Weights of a small mixture-of-experts language model, trained from scratch on English Wikipedia: 12 layers.
Below are experts of layer 4 (counted from 0) of a mixture-of-experts language model. Rows are named router (the router's row for the expert), gate (a neuron's input weights, with its number), up (a neuron's input weights, with its number), down (a neuron's output weights, with its number) and show model dimensions 0-127. Each number is 200 + 20 x the weight over its row's rms, rounded and kept within 0 to 999.
After each expert's rows: "gets" lists some tokens that make up at least twice as much of what it gets as of all text. This comes from a sample of Wikipedia text that the model never trained on. Tokens count by the router's weight.

# expert 250
router,206,228,203,213,201,207,231,180,237,207,193,189,200,212,211,205,201,212,214,166,202,186,207,189,177,188,207,218,194,222,197,225,214,228,191,217,166,189,179,250,195,232,167,181,198,197,186,237,207,204,206,190,204,181,214,193,228,218,167,203,200,222,181,187,222,166,213,239,206,198,226,197,235,193,184,198,204,223,215,178,203,234,234,223,214,203,197,230,186,189,205,195,234,194,207,212,192,223,211,230,208,222,188,204,216,226,189,224,186,151,228,233,199,192,207,224,215,186,176,195,209,217,241,213,189,262,220,209
gate0,190,196,164,171,182,167,219,223,196,219,247,193,189,241,207,189,192,260,226,184,206,180,200,163,217,194,200,183,211,185,189,239,189,229,197,202,211,232,196,199,222,149,231,200,201,218,193,189,186,197,225,215,182,184,191,205,174,199,206,214,234,242,202,201,193,197,166,237,224,191,207,218,210,174,201,167,203,181,181,229,213,189,191,184,177,198,189,209,183,210,198,211,186,216,235,243,202,213,193,208,182,175,193,202,183,218,194,221,219,208,209,193,204,172,192,221,210,210,217,208,231,193,224,184,200,184,164,218
up0,218,199,209,211,180,174,186,190,226,198,182,196,190,218,227,192,207,198,212,223,196,211,238,225,185,217,206,179,235,204,238,203,191,189,164,227,210,216,211,200,198,170,208,182,205,197,202,209,200,205,198,172,245,225,234,202,210,183,172,188,228,212,193,213,171,203,191,169,203,210,219,184,170,220,192,225,162,198,209,183,203,219,226,201,178,223,223,201,187,164,174,159,189,200,188,176,191,191,202,185,243,187,178,201,201,227,181,195,215,212,239,220,168,273,186,172,215,212,233,208,217,202,201,189,198,195,195,204
down0,222,218,226,200,177,207,230,212,221,193,201,208,179,180,182,172,213,203,237,174,204,202,193,193,206,187,217,197,199,199,188,214,174,203,201,188,185,181,157,197,206,220,219,203,214,188,185,203,210,211,176,160,215,189,203,195,248,190,186,165,216,160,211,210,235,162,190,179,178,189,221,192,197,179,196,198,196,214,236,179,227,174,184,211,212,212,179,201,174,176,174,207,219,209,181,184,196,190,179,139,183,154,202,219,220,206,167,211,219,178,178,217,222,228,195,226,221,191,209,218,246,206,171,207,207,206,221,208
gets: "er", "ch", "pe", "ard", "ers", "is"

# expert 110
router,184,183,185,202,195,184,223,222,245,210,256,208,220,237,209,193,201,195,200,229,217,209,247,184,239,208,212,212,196,227,195,209,225,209,168,201,205,198,180,195,179,217,207,197,216,199,210,206,188,169,181,164,174,198,232,180,242,191,217,195,203,227,167,217,224,211,198,179,165,164,223,205,212,180,219,184,241,204,224,210,193,191,184,242,173,201,216,198,204,212,209,228,213,196,200,187,240,192,183,193,205,225,187,168,176,194,210,186,222,226,206,212,201,214,195,197,219,207,218,219,204,174,228,178,205,172,177,212
gate0,179,190,167,222,185,207,210,184,214,191,183,210,177,216,177,225,216,176,229,165,218,201,195,196,207,185,200,187,200,189,230,193,181,229,213,198,190,221,180,208,181,218,154,185,207,211,180,216,192,200,203,188,210,203,223,203,203,212,206,173,207,189,197,209,188,185,192,199,176,207,197,158,137,220,179,204,189,218,228,231,181,174,196,207,184,232,196,198,184,191,201,199,233,213,231,235,229,165,216,181,209,220,179,214,195,236,177,211,187,241,192,207,170,236,175,210,195,174,207,222,187,221,229,182,212,248,222,210
up0,214,191,185,194,193,192,179,218,226,163,171,214,170,183,200,185,203,175,209,217,179,184,185,208,182,200,212,213,214,142,231,181,186,179,200,191,153,202,204,194,228,174,221,204,192,232,241,185,210,213,222,209,244,193,192,208,186,188,245,182,208,180,159,208,195,224,209,215,186,226,189,181,185,230,201,218,202,197,197,221,201,188,199,169,221,184,191,211,228,174,218,210,229,193,217,222,170,148,190,211,208,206,237,219,203,200,210,172,189,231,202,199,206,191,200,211,213,191,210,238,197,207,210,198,198,185,161,227
down0,190,205,167,211,207,203,155,201,181,198,209,225,210,229,191,193,218,187,199,203,219,179,213,211,172,202,221,185,187,217,184,177,164,192,204,177,218,208,191,188,221,206,179,223,210,185,182,213,156,191,188,225,194,196,202,245,199,197,248,212,196,207,251,192,207,195,194,205,207,191,172,199,193,241,171,209,212,211,201,192,225,170,214,202,234,202,178,220,193,195,190,177,229,180,182,175,200,180,229,191,172,225,209,186,196,190,222,185,228,210,175,219,177,162,161,156,218,213,210,225,184,220,215,217,210,241,179,188
gets: "y", "ly", "ry", "ary", "Y", " Y"

# expert 24
router,223,166,203,182,229,190,182,204,214,198,180,156,201,196,182,191,202,175,224,191,188,231,225,221,185,158,195,211,168,200,189,201,198,201,219,260,200,188,227,206,191,225,190,178,172,187,172,190,189,202,217,193,183,191,187,201,168,169,182,177,220,208,197,196,180,227,183,197,186,219,233,209,209,207,220,205,224,217,184,192,210,215,192,181,218,181,196,191,167,211,229,197,208,193,213,172,187,185,221,228,198,208,197,216,186,174,202,171,206,146,183,184,175,175,251,200,177,203,170,209,222,226,227,213,179,185,167,205
gate3,217,176,196,214,172,205,214,173,178,219,173,194,231,180,191,213,211,199,206,203,233,198,195,217,186,211,188,173,189,200,158,185,239,219,234,194,216,190,223,184,186,193,177,205,185,215,135,201,190,172,220,203,173,206,215,193,179,238,218,213,219,188,149,181,217,180,200,218,177,193,199,192,189,244,186,216,215,173,225,220,206,193,182,206,194,186,225,197,218,203,189,176,211,196,218,200,179,192,185,208,197,197,249,199,211,202,185,201,230,263,175,201,208,210,183,221,225,163,218,206,206,200,210,205,189,182,221,217
up3,199,202,218,161,225,222,198,236,229,220,169,183,188,222,200,203,217,221,183,196,204,216,219,192,191,207,192,212,211,207,225,196,189,185,185,239,154,202,251,202,185,210,204,212,179,211,197,204,212,267,206,215,225,214,199,206,200,182,204,190,183,183,223,241,219,194,223,202,222,245,197,185,211,210,190,189,188,259,174,184,228,232,226,205,224,216,195,190,176,212,212,207,227,211,176,215,188,168,205,229,199,180,181,217,188,201,230,192,218,177,197,204,198,199,240,168,211,191,191,183,195,188,204,197,206,168,202,193
down3,203,177,175,204,173,196,167,224,189,213,215,174,191,171,198,199,186,229,203,206,178,204,209,187,202,175,170,211,224,195,214,194,184,200,227,195,193,178,235,213,174,192,220,207,198,209,228,197,187,204,171,222,198,199,176,156,168,189,226,202,203,208,202,230,173,191,221,195,219,213,185,200,197,186,189,196,194,195,223,186,192,216,214,203,195,209,194,250,219,201,194,253,217,199,170,198,196,196,196,166,140,217,201,225,202,199,185,210,178,197,216,185,219,191,177,141,157,183,194,208,217,208,190,198,215,263,216,193
gets: " A", " F", " B", "A", "=", "F"

# expert 39
router,233,234,209,180,187,176,181,174,164,194,174,213,237,211,182,199,204,186,195,220,236,244,200,227,220,185,244,213,193,225,206,226,194,183,211,196,216,170,204,204,207,198,201,190,223,196,196,214,184,238,176,209,205,238,220,216,230,189,221,232,214,192,194,223,223,216,236,170,210,189,208,196,193,178,203,213,192,206,184,213,162,199,171,222,205,195,220,197,188,221,208,195,200,223,192,197,230,174,212,189,198,250,179,205,208,237,190,160,215,168,189,239,206,188,186,191,203,204,178,211,202,195,206,224,220,184,200,237
gate2,210,195,167,207,211,194,207,230,186,190,226,205,206,215,207,217,199,186,220,200,193,210,205,186,164,202,209,193,208,191,217,215,238,240,176,164,211,203,201,196,195,213,184,184,137,221,174,218,217,194,192,198,211,183,184,213,181,172,216,202,179,187,174,231,189,183,220,188,187,246,206,187,208,177,182,178,206,233,223,208,232,193,206,187,228,194,208,186,254,202,192,212,207,182,192,213,197,211,195,193,227,237,202,176,195,189,235,212,220,219,176,213,210,201,234,212,219,193,167,173,152,183,175,238,195,187,206,168
up2,193,213,202,152,193,195,203,192,175,192,182,208,215,208,186,205,200,173,197,167,189,188,215,199,191,213,233,181,179,201,184,207,143,193,231,198,204,165,221,225,191,214,196,195,200,242,186,194,195,220,224,164,205,206,230,196,191,254,193,249,212,201,190,215,229,194,215,203,186,235,197,192,233,213,182,213,203,201,213,173,187,200,177,221,224,184,199,189,190,189,206,205,182,221,188,234,182,213,197,208,178,175,166,201,199,214,194,213,196,209,227,189,193,163,214,155,181,191,165,230,189,154,209,213,187,167,198,187
down2,194,227,185,206,215,196,193,199,203,180,220,198,168,193,203,203,235,224,203,183,189,219,214,205,200,200,206,221,197,239,221,157,180,163,207,182,226,203,210,239,220,202,226,208,206,204,215,186,192,219,221,234,224,223,179,185,189,216,192,209,185,221,166,195,193,225,223,216,182,209,204,169,151,227,156,182,179,188,205,185,207,218,200,187,237,191,213,196,195,223,194,196,222,201,181,170,178,189,198,216,179,176,196,231,199,217,201,168,187,196,246,185,204,186,192,215,191,228,198,249,233,181,179,229,238,202,223,195
gets: "ent", "est", " C", " |", "ult", "act"

# expert 22
router,187,188,192,184,176,232,210,209,183,191,183,206,220,197,182,187,206,173,200,180,232,223,211,206,214,197,183,165,226,212,213,174,195,187,217,212,229,187,196,196,201,218,212,201,195,172,149,214,166,206,191,209,194,191,203,183,223,199,226,217,221,190,189,173,227,171,194,226,200,194,187,212,203,200,178,170,195,182,227,229,216,201,218,199,195,224,171,212,186,219,223,169,170,237,219,174,182,194,245,224,175,209,191,176,188,227,238,219,176,194,214,176,246,220,199,194,189,227,216,215,232,192,243,194,222,181,205,171
gate2,194,191,217,196,211,208,202,180,190,205,195,213,180,213,197,229,214,213,180,213,212,223,211,212,232,213,195,230,207,219,210,225,213,206,137,188,199,189,209,158,179,188,193,220,202,218,192,208,166,201,236,161,208,188,212,166,195,212,173,203,204,239,191,190,185,178,217,188,226,215,194,239,212,194,218,154,228,227,195,159,197,200,173,240,175,213,192,197,205,197,187,191,215,209,213,205,226,226,153,194,204,168,190,203,226,212,182,209,198,213,192,152,206,177,210,194,179,203,173,199,207,220,223,161,188,181,209,181
up2,250,196,194,181,220,177,220,211,213,200,187,185,211,197,209,225,228,172,150,194,198,226,186,175,172,204,197,211,176,177,181,210,178,227,217,189,209,254,213,230,210,186,215,199,206,200,157,208,208,208,196,192,205,249,201,214,232,191,210,183,221,222,204,171,232,178,238,209,175,215,215,225,188,204,193,182,202,205,201,226,212,194,203,182,247,201,197,189,187,190,175,173,169,189,235,198,215,208,234,233,176,208,186,230,220,221,210,208,191,182,197,223,190,215,176,189,224,191,195,224,196,199,200,218,173,204,177,183
down2,203,215,215,224,175,173,208,188,209,176,178,168,180,232,205,185,212,204,208,192,181,205,207,196,193,225,193,193,177,191,205,192,224,206,206,186,205,206,180,197,184,193,170,225,215,210,207,186,222,189,235,170,206,221,188,205,178,182,182,211,206,197,243,182,238,182,167,196,156,190,230,210,187,187,197,235,246,248,241,192,216,178,174,212,237,184,207,200,224,204,201,169,216,198,199,191,199,218,219,202,187,189,172,141,208,209,173,241,206,190,208,220,229,204,207,196,194,208,204,210,189,208,206,188,160,213,191,239
gets: " P", "A", " un", "ch", "d", "'"

# expert 57
router,213,223,197,167,167,199,233,173,211,156,212,200,191,200,189,170,180,208,179,200,241,202,222,208,204,202,203,211,195,247,208,189,191,192,218,209,208,236,188,211,172,179,191,181,217,194,211,238,166,196,185,203,196,171,220,219,202,200,193,190,226,231,214,209,184,145,213,168,181,147,212,219,208,157,210,218,213,168,237,206,204,226,187,180,209,176,223,215,192,241,194,221,232,211,177,207,196,208,206,222,205,194,206,221,185,212,199,202,201,220,216,207,226,196,175,221,204,201,180,204,199,166,177,217,212,192,181,212
gate1,217,187,184,193,207,236,188,192,197,197,171,228,208,172,208,229,209,183,204,187,202,217,186,208,196,236,202,210,187,210,203,193,176,178,170,190,192,205,220,171,208,170,169,186,203,183,186,213,210,250,191,182,245,179,179,206,210,233,215,173,185,192,209,185,224,213,201,208,205,215,184,196,180,165,210,176,216,204,200,207,187,154,169,189,194,190,204,178,195,235,192,216,204,207,160,197,220,195,215,166,224,213,245,171,213,188,203,197,155,206,215,187,207,188,190,195,213,226,205,190,161,158,176,183,179,197,164,235
up1,176,196,219,202,194,210,244,146,193,199,232,234,183,209,169,179,165,216,190,167,200,211,222,208,214,165,177,189,160,171,181,194,208,190,231,207,222,185,223,205,211,223,179,187,220,165,152,199,211,195,174,222,200,202,214,157,179,205,176,204,209,223,210,212,229,203,197,184,232,189,177,213,213,191,197,197,192,184,195,192,202,190,180,172,202,160,176,203,229,187,207,202,209,205,199,180,195,205,156,203,209,222,179,234,196,225,212,213,214,206,223,201,175,172,205,197,162,177,218,186,215,180,199,193,190,230,184,197
down1,188,205,178,195,242,213,218,222,210,185,212,190,178,210,193,211,180,167,243,166,225,181,167,172,171,199,187,159,197,192,177,195,231,208,164,154,190,201,149,181,172,197,171,221,215,216,206,178,214,172,190,197,200,202,173,199,178,197,182,198,208,210,204,167,218,197,198,207,186,206,198,206,194,207,227,239,217,190,196,205,238,188,193,187,172,177,217,193,213,181,235,183,217,203,193,185,167,188,216,212,193,199,150,203,198,222,196,208,170,201,206,219,186,203,201,203,188,217,173,163,236,234,194,214,215,195,200,219
gets: "i", "ti", "o", "ia", "ine", "ki"

# expert 241
router,183,213,174,200,181,215,209,202,187,200,170,185,178,216,207,216,195,177,193,232,224,198,178,218,192,182,207,225,177,212,207,174,238,147,172,206,232,179,183,203,153,229,193,193,222,215,198,188,224,210,212,198,166,240,238,210,173,212,195,214,189,236,182,191,192,170,168,203,190,212,192,211,180,198,211,217,186,174,182,191,181,194,180,231,241,195,182,194,241,191,210,192,208,220,185,204,203,209,230,168,240,233,207,190,242,196,196,217,204,216,204,186,200,204,164,219,190,176,187,184,182,182,178,182,204,196,192,199
gate0,198,204,193,188,186,185,220,201,184,204,212,194,191,205,182,190,203,193,200,193,197,214,186,157,190,188,218,231,187,200,251,207,218,169,219,200,176,202,177,188,180,177,187,196,200,167,195,232,179,215,208,165,164,229,215,214,212,220,215,219,180,223,180,213,225,226,194,180,222,225,204,173,195,199,181,204,203,231,196,238,169,187,196,226,228,210,204,178,210,208,176,221,203,221,219,230,178,209,164,208,221,224,202,232,188,181,188,193,172,207,237,186,154,165,202,175,204,232,195,234,179,189,178,220,180,181,229,181
up0,204,225,239,222,212,224,203,176,194,195,183,186,217,200,200,230,215,183,204,222,204,196,208,212,176,214,191,186,206,199,179,210,216,202,216,159,197,173,212,178,216,179,194,204,217,202,183,195,234,181,210,218,254,168,186,193,178,205,219,212,231,195,200,221,194,159,232,210,191,195,179,220,149,193,166,201,163,212,198,168,212,188,210,158,203,169,207,232,212,218,218,184,220,231,194,171,206,193,211,182,194,183,197,171,245,198,189,214,195,193,192,192,190,232,160,214,202,178,230,191,176,221,191,203,186,217,169,214
down0,195,197,216,198,150,230,190,195,182,208,215,216,219,165,222,207,186,218,192,205,148,213,217,217,209,177,200,195,188,187,196,189,218,210,199,186,249,225,232,172,190,212,210,218,185,188,173,173,175,168,177,191,178,205,198,172,196,193,189,225,205,154,202,173,185,196,217,239,171,161,180,242,174,174,168,202,217,185,183,162,198,197,210,194,208,195,213,213,218,164,187,202,164,193,185,212,177,178,233,207,201,198,232,226,162,187,187,180,206,189,210,199,214,190,200,175,198,203,181,190,209,224,196,213,201,197,191,206
gets: "se", "z", "a", "e", "an", "ia"

# expert 14
router,170,232,210,168,174,202,225,214,197,199,180,223,205,176,210,201,222,203,222,250,215,197,224,205,213,210,196,161,187,177,219,188,214,239,191,164,188,192,156,210,224,215,191,233,179,225,218,161,219,215,222,202,207,202,190,202,194,199,242,217,198,203,178,203,184,187,233,172,206,191,231,198,199,225,237,202,177,216,188,204,225,162,199,227,224,228,229,168,234,190,221,182,206,209,215,188,208,201,174,174,200,207,224,192,198,216,216,193,202,180,199,212,211,221,220,198,192,215,205,200,191,197,233,191,150,208,214,191
gate7,212,211,229,207,215,196,173,213,175,213,191,193,188,228,178,172,212,196,205,182,205,181,180,183,200,213,200,185,206,187,183,180,202,223,188,226,162,208,216,205,211,190,199,228,220,196,230,183,193,202,184,207,226,215,191,182,207,175,204,173,179,158,234,190,187,196,206,199,254,202,221,178,155,211,212,196,226,242,171,208,202,204,186,204,195,189,211,172,186,186,211,253,224,180,228,197,156,178,201,204,237,197,202,215,185,215,216,233,177,199,212,207,236,177,205,208,184,206,250,185,235,204,194,195,188,184,209,166
up7,188,191,221,176,235,199,176,187,189,200,212,199,201,194,164,205,199,195,202,202,178,174,221,186,206,199,185,181,185,215,166,193,217,181,219,187,185,193,182,174,214,212,230,201,174,194,195,210,223,194,182,199,215,227,188,192,181,164,193,247,215,193,210,224,181,207,167,236,217,181,224,204,223,179,204,216,201,206,215,181,205,188,176,165,196,191,232,211,208,259,184,190,219,196,196,194,168,178,207,193,198,192,255,223,198,147,168,174,158,172,202,197,208,173,217,190,168,204,202,205,196,225,187,162,210,195,178,196
down7,166,217,206,191,216,215,210,224,193,191,217,156,232,195,228,183,194,205,210,188,197,206,174,233,170,208,174,185,184,201,194,186,180,205,206,202,173,181,193,215,206,194,239,224,197,224,193,210,198,220,197,175,230,170,178,212,215,218,212,154,200,215,209,209,192,228,182,172,181,197,174,183,209,223,209,238,191,201,203,239,183,158,177,209,215,203,205,210,193,198,199,198,228,189,229,188,190,202,225,214,226,224,179,193,198,219,172,181,206,215,160,142,199,218,208,208,193,192,160,237,200,211,163,187,182,202,225,179
gets: "il", "'", "ck", "ack", " West", "–19"

# expert 93
router,199,232,160,197,209,193,192,222,195,211,190,233,213,230,215,226,209,201,187,196,215,177,188,193,204,179,230,224,208,234,203,230,188,202,212,195,219,228,187,198,236,167,204,254,254,200,223,205,190,187,204,218,200,238,195,222,204,219,245,203,203,237,187,202,225,210,214,225,220,186,228,204,185,190,218,166,211,180,211,190,174,179,195,201,251,230,193,193,191,187,224,227,187,213,218,212,181,157,173,191,212,177,197,178,217,204,210,216,208,185,188,190,177,203,177,191,179,180,196,177,217,172,209,217,190,213,209,192
gate0,207,214,234,197,169,185,193,176,217,207,196,189,188,173,185,198,191,203,189,201,193,189,177,212,218,180,195,196,200,185,243,195,169,238,233,204,208,171,211,193,185,221,211,199,201,197,145,212,223,192,189,220,167,171,196,174,178,193,206,190,199,223,206,167,184,186,183,213,190,194,199,238,226,180,197,206,162,218,195,220,174,194,195,182,170,220,196,208,215,220,188,196,193,243,203,167,211,202,207,209,206,198,197,237,186,221,164,207,209,200,229,188,193,184,173,207,219,198,231,209,191,191,177,232,195,255,160,248
up0,197,195,171,209,206,210,197,209,206,172,211,235,197,199,258,206,200,186,193,192,205,189,190,181,178,212,200,224,226,213,190,180,187,203,185,185,188,218,218,226,229,190,180,196,205,186,196,146,177,208,191,242,202,168,206,196,200,212,197,238,182,207,224,205,217,229,225,205,203,201,217,169,183,193,211,232,190,186,189,186,192,224,203,218,218,226,165,236,182,165,211,233,199,171,190,183,214,199,222,181,173,201,181,165,226,174,243,195,199,206,175,174,214,185,218,181,175,179,205,202,224,200,255,186,188,202,183,188
down0,185,185,198,191,205,193,166,199,189,210,201,201,200,150,193,211,204,197,188,200,147,202,159,198,195,160,212,205,230,195,206,226,196,176,193,174,177,219,252,186,215,207,212,191,191,210,214,180,212,167,184,226,214,194,207,223,221,151,186,182,197,181,215,223,219,209,212,213,192,253,198,206,210,217,196,192,227,185,215,185,195,198,187,211,204,218,151,194,183,203,204,197,207,227,194,194,181,192,177,205,179,200,204,189,216,225,191,269,180,175,236,201,210,202,197,213,163,185,213,204,208,168,195,176,176,195,219,182
gets: "er", "age", "cent", " July", "west", "east"

# expert 11
router,215,214,201,221,213,210,216,153,239,214,195,192,193,239,204,188,214,176,180,209,259,187,211,215,177,240,185,223,207,206,211,190,195,228,193,191,221,224,185,213,155,207,189,211,220,212,191,220,173,207,207,185,198,218,201,191,197,181,187,214,187,218,203,193,220,191,214,200,186,168,181,226,189,206,194,198,203,204,190,211,190,222,165,216,214,188,166,195,200,155,199,207,223,202,202,211,248,170,211,166,189,195,188,203,202,231,210,216,241,211,209,213,147,234,174,198,216,179,169,187,186,168,197,185,177,221,195,218
gate2,188,226,220,212,212,172,230,163,171,196,183,123,208,212,180,192,186,172,192,241,213,182,208,186,170,224,197,205,206,198,210,192,193,220,190,193,177,176,210,209,208,217,187,197,227,219,233,186,220,184,167,170,204,157,193,179,200,199,189,175,184,210,172,226,205,227,203,230,246,213,202,167,200,188,204,202,193,199,222,206,210,208,223,185,171,223,197,213,196,192,221,215,198,184,179,174,199,189,189,191,171,223,215,176,180,183,215,184,228,202,203,206,208,191,228,196,186,207,220,179,181,212,177,245,228,186,201,179
up2,193,188,165,196,211,203,217,188,187,197,189,185,177,192,186,167,199,206,229,187,213,194,188,188,185,164,212,203,177,166,211,210,210,194,200,169,183,182,208,217,206,196,178,187,213,204,191,192,239,206,168,190,215,219,229,241,186,203,177,184,190,183,213,197,174,200,180,214,183,192,170,180,210,179,156,188,271,188,168,226,239,206,208,188,221,189,194,169,241,185,230,225,203,196,189,226,194,186,187,169,198,199,180,201,227,214,207,199,198,206,217,196,238,222,200,203,198,197,210,208,171,212,235,209,207,256,180,183
down2,194,185,215,208,192,203,194,234,210,237,216,209,218,196,186,242,209,199,191,213,215,231,199,200,222,208,187,228,213,197,178,209,192,176,165,196,168,200,190,189,193,202,173,205,234,210,190,193,225,211,184,245,219,200,214,219,181,226,220,187,195,197,183,235,162,206,211,183,204,199,180,152,251,212,167,206,194,189,195,199,205,203,220,219,220,215,192,217,185,169,202,269,212,192,187,189,203,191,214,177,204,216,189,196,203,212,159,203,221,185,194,178,221,205,181,156,230,197,205,237,195,212,212,222,208,236,172,200
gets: "ian", "ia", "a", "ity", "o", "es"

# expert 194
router,219,176,194,189,237,210,203,201,234,227,212,177,200,184,164,171,205,247,209,189,157,227,227,241,226,218,200,198,243,175,171,196,162,187,250,212,205,185,198,178,196,207,189,197,190,198,194,196,196,174,231,201,199,216,187,212,179,211,211,170,179,163,188,179,167,203,175,209,191,192,217,210,216,190,211,171,189,224,204,183,209,190,210,185,191,200,186,165,226,237,171,209,235,187,232,184,209,190,222,187,217,196,192,202,171,203,201,230,215,208,198,199,187,208,211,205,180,197,240,166,213,200,218,188,217,188,203,194
gate0,216,229,198,212,217,206,227,232,238,193,206,171,185,200,199,174,220,199,210,168,229,178,216,168,199,198,223,191,202,200,211,209,188,219,248,185,227,179,199,174,196,233,202,210,193,196,223,178,169,215,179,198,179,189,203,201,209,196,202,204,175,241,183,161,204,213,179,187,192,217,202,209,196,205,218,198,216,194,175,199,195,178,197,236,182,198,162,222,166,202,194,198,198,175,240,185,171,196,179,205,217,208,212,157,198,176,180,193,219,194,234,182,185,190,175,197,212,219,254,183,189,176,208,161,240,187,212,215
up0,209,151,175,185,195,196,162,202,170,207,214,214,199,216,208,216,203,183,240,220,155,201,204,227,211,228,202,172,207,162,197,214,196,203,179,218,200,171,198,238,206,168,207,156,207,224,189,212,216,208,241,151,212,208,185,203,227,208,211,226,225,196,212,201,173,196,202,195,170,204,201,195,243,241,214,198,166,224,199,196,216,208,141,202,188,208,214,189,216,177,203,219,199,203,182,193,198,214,220,201,188,222,196,249,172,200,194,203,203,202,192,198,215,215,218,208,199,179,173,201,196,195,201,205,176,186,179,172
down0,160,190,213,226,207,181,228,237,193,198,232,203,220,200,199,191,212,201,181,191,178,157,157,204,180,217,214,195,193,176,201,225,177,211,244,191,220,225,186,258,201,247,197,208,226,164,219,202,171,203,177,179,209,198,203,184,198,172,188,196,177,240,178,188,237,209,179,187,189,184,208,214,185,214,198,186,228,205,202,202,192,199,236,204,213,224,189,204,183,192,190,182,164,174,220,176,167,168,197,178,224,200,199,179,216,197,219,202,189,189,215,208,217,202,171,156,188,202,222,174,201,193,214,205,204,210,205,216
gets: "S", "M", "A", " C", "T", "H"

# expert 249
router,225,208,199,201,209,189,194,214,181,206,167,178,227,229,232,215,181,199,193,164,215,223,173,164,220,173,221,207,217,224,213,212,219,226,185,171,171,235,195,211,210,191,216,181,193,229,207,218,189,193,200,204,185,212,168,183,208,172,207,235,202,228,233,194,175,158,170,182,191,216,195,199,171,176,229,196,179,209,245,227,177,186,201,226,163,184,175,231,203,217,198,236,201,198,197,201,208,190,220,180,195,157,202,221,218,195,199,217,186,175,232,169,222,180,196,197,205,207,206,219,186,179,222,198,190,213,194,183
gate0,190,194,190,220,190,191,227,172,189,204,201,193,167,195,223,209,212,202,161,205,170,233,200,225,204,197,203,196,201,197,210,198,180,212,199,193,199,193,220,209,192,227,180,199,175,196,174,225,213,206,195,206,202,212,164,233,230,193,178,206,194,188,208,165,168,195,184,202,178,192,214,200,245,175,186,186,215,220,162,205,264,178,205,200,204,262,218,214,206,191,185,158,197,197,215,215,220,217,226,215,186,213,211,186,209,179,206,195,160,160,207,205,189,191,211,187,221,188,209,169,172,252,189,227,177,192,190,215
up0,200,226,163,198,221,185,191,235,222,181,203,219,168,212,159,180,180,233,238,205,221,190,251,196,229,181,216,229,201,209,183,223,197,217,185,208,208,205,225,205,217,186,194,200,243,216,204,165,205,216,176,222,227,157,217,151,214,179,190,192,225,207,198,227,184,215,202,183,184,200,180,189,196,197,213,200,184,190,186,228,206,216,205,174,175,194,171,213,190,189,183,192,208,206,228,192,188,210,211,234,176,180,185,184,183,225,162,193,231,217,222,160,211,195,208,198,188,218,188,214,220,179,209,182,178,176,194,206
down0,196,188,210,185,189,240,193,205,192,207,223,194,193,221,229,193,203,220,207,178,208,201,223,165,224,200,199,196,153,224,194,222,180,176,224,167,199,204,197,198,161,176,212,198,238,198,180,195,186,184,217,178,221,231,199,203,189,205,206,177,196,243,230,197,225,188,230,224,191,173,158,232,201,197,198,198,208,216,240,226,197,229,187,195,215,223,195,177,176,171,234,201,232,240,213,179,179,204,237,216,222,220,216,202,183,191,158,167,192,168,222,188,195,191,204,213,214,200,212,196,221,188,230,203,194,179,209,202
gets: " |", "|", ";", " from", " between"

# expert 214
router,223,163,195,201,228,176,167,217,179,230,197,235,227,194,191,207,186,208,217,216,217,173,224,180,196,189,190,222,219,175,200,219,175,186,212,186,190,196,234,205,220,174,178,216,209,229,183,233,180,213,203,193,232,233,200,192,199,210,201,182,214,207,176,197,232,212,167,196,206,197,183,193,172,207,178,186,174,218,178,203,180,212,173,239,175,193,182,188,175,241,193,204,166,180,172,199,223,223,170,223,180,186,191,206,180,234,210,198,193,212,239,199,192,183,196,231,177,214,205,157,199,206,157,201,214,210,221,190
gate0,233,218,215,219,197,222,186,204,179,226,216,211,181,206,196,195,201,242,188,158,221,207,231,170,180,160,203,186,214,213,160,217,156,211,180,216,157,188,211,218,203,189,200,206,163,227,196,196,197,201,231,193,198,220,191,234,197,198,218,210,181,216,207,230,218,188,202,182,189,175,175,186,214,173,190,195,161,211,164,176,211,223,199,203,211,212,209,215,210,249,212,209,211,190,201,181,217,201,180,186,178,247,201,226,196,216,196,182,170,201,208,192,219,187,212,192,183,183,201,172,238,197,176,226,208,206,235,217
up0,177,173,216,200,197,197,212,203,204,188,190,183,240,208,179,242,209,178,191,239,187,177,180,209,239,230,193,195,188,227,222,175,242,229,217,183,220,196,175,170,185,235,215,201,179,168,191,192,195,205,210,220,218,185,197,134,207,208,212,187,187,180,174,208,201,182,188,219,197,197,212,181,213,188,200,188,180,171,207,218,231,175,205,172,179,184,190,186,196,195,208,196,233,218,166,187,203,201,178,197,217,210,188,178,201,197,177,234,240,194,180,203,193,225,179,207,215,217,178,210,146,208,208,191,193,206,192,164
down0,208,174,224,215,197,226,210,217,202,190,190,196,230,171,211,212,186,212,231,223,183,181,160,170,209,225,197,187,228,194,176,223,199,204,223,171,199,180,152,220,215,226,188,181,148,196,196,186,207,205,215,218,224,210,214,190,167,165,176,229,221,195,205,191,233,186,215,209,183,176,213,196,174,185,175,206,200,188,211,225,188,208,227,200,219,188,198,216,176,194,206,221,202,161,198,244,229,188,166,202,215,215,191,201,188,191,145,223,193,198,222,210,177,195,188,180,202,224,190,177,213,205,208,167,183,172,203,230
gets: ".", ":", " |", ").", "•", " Po"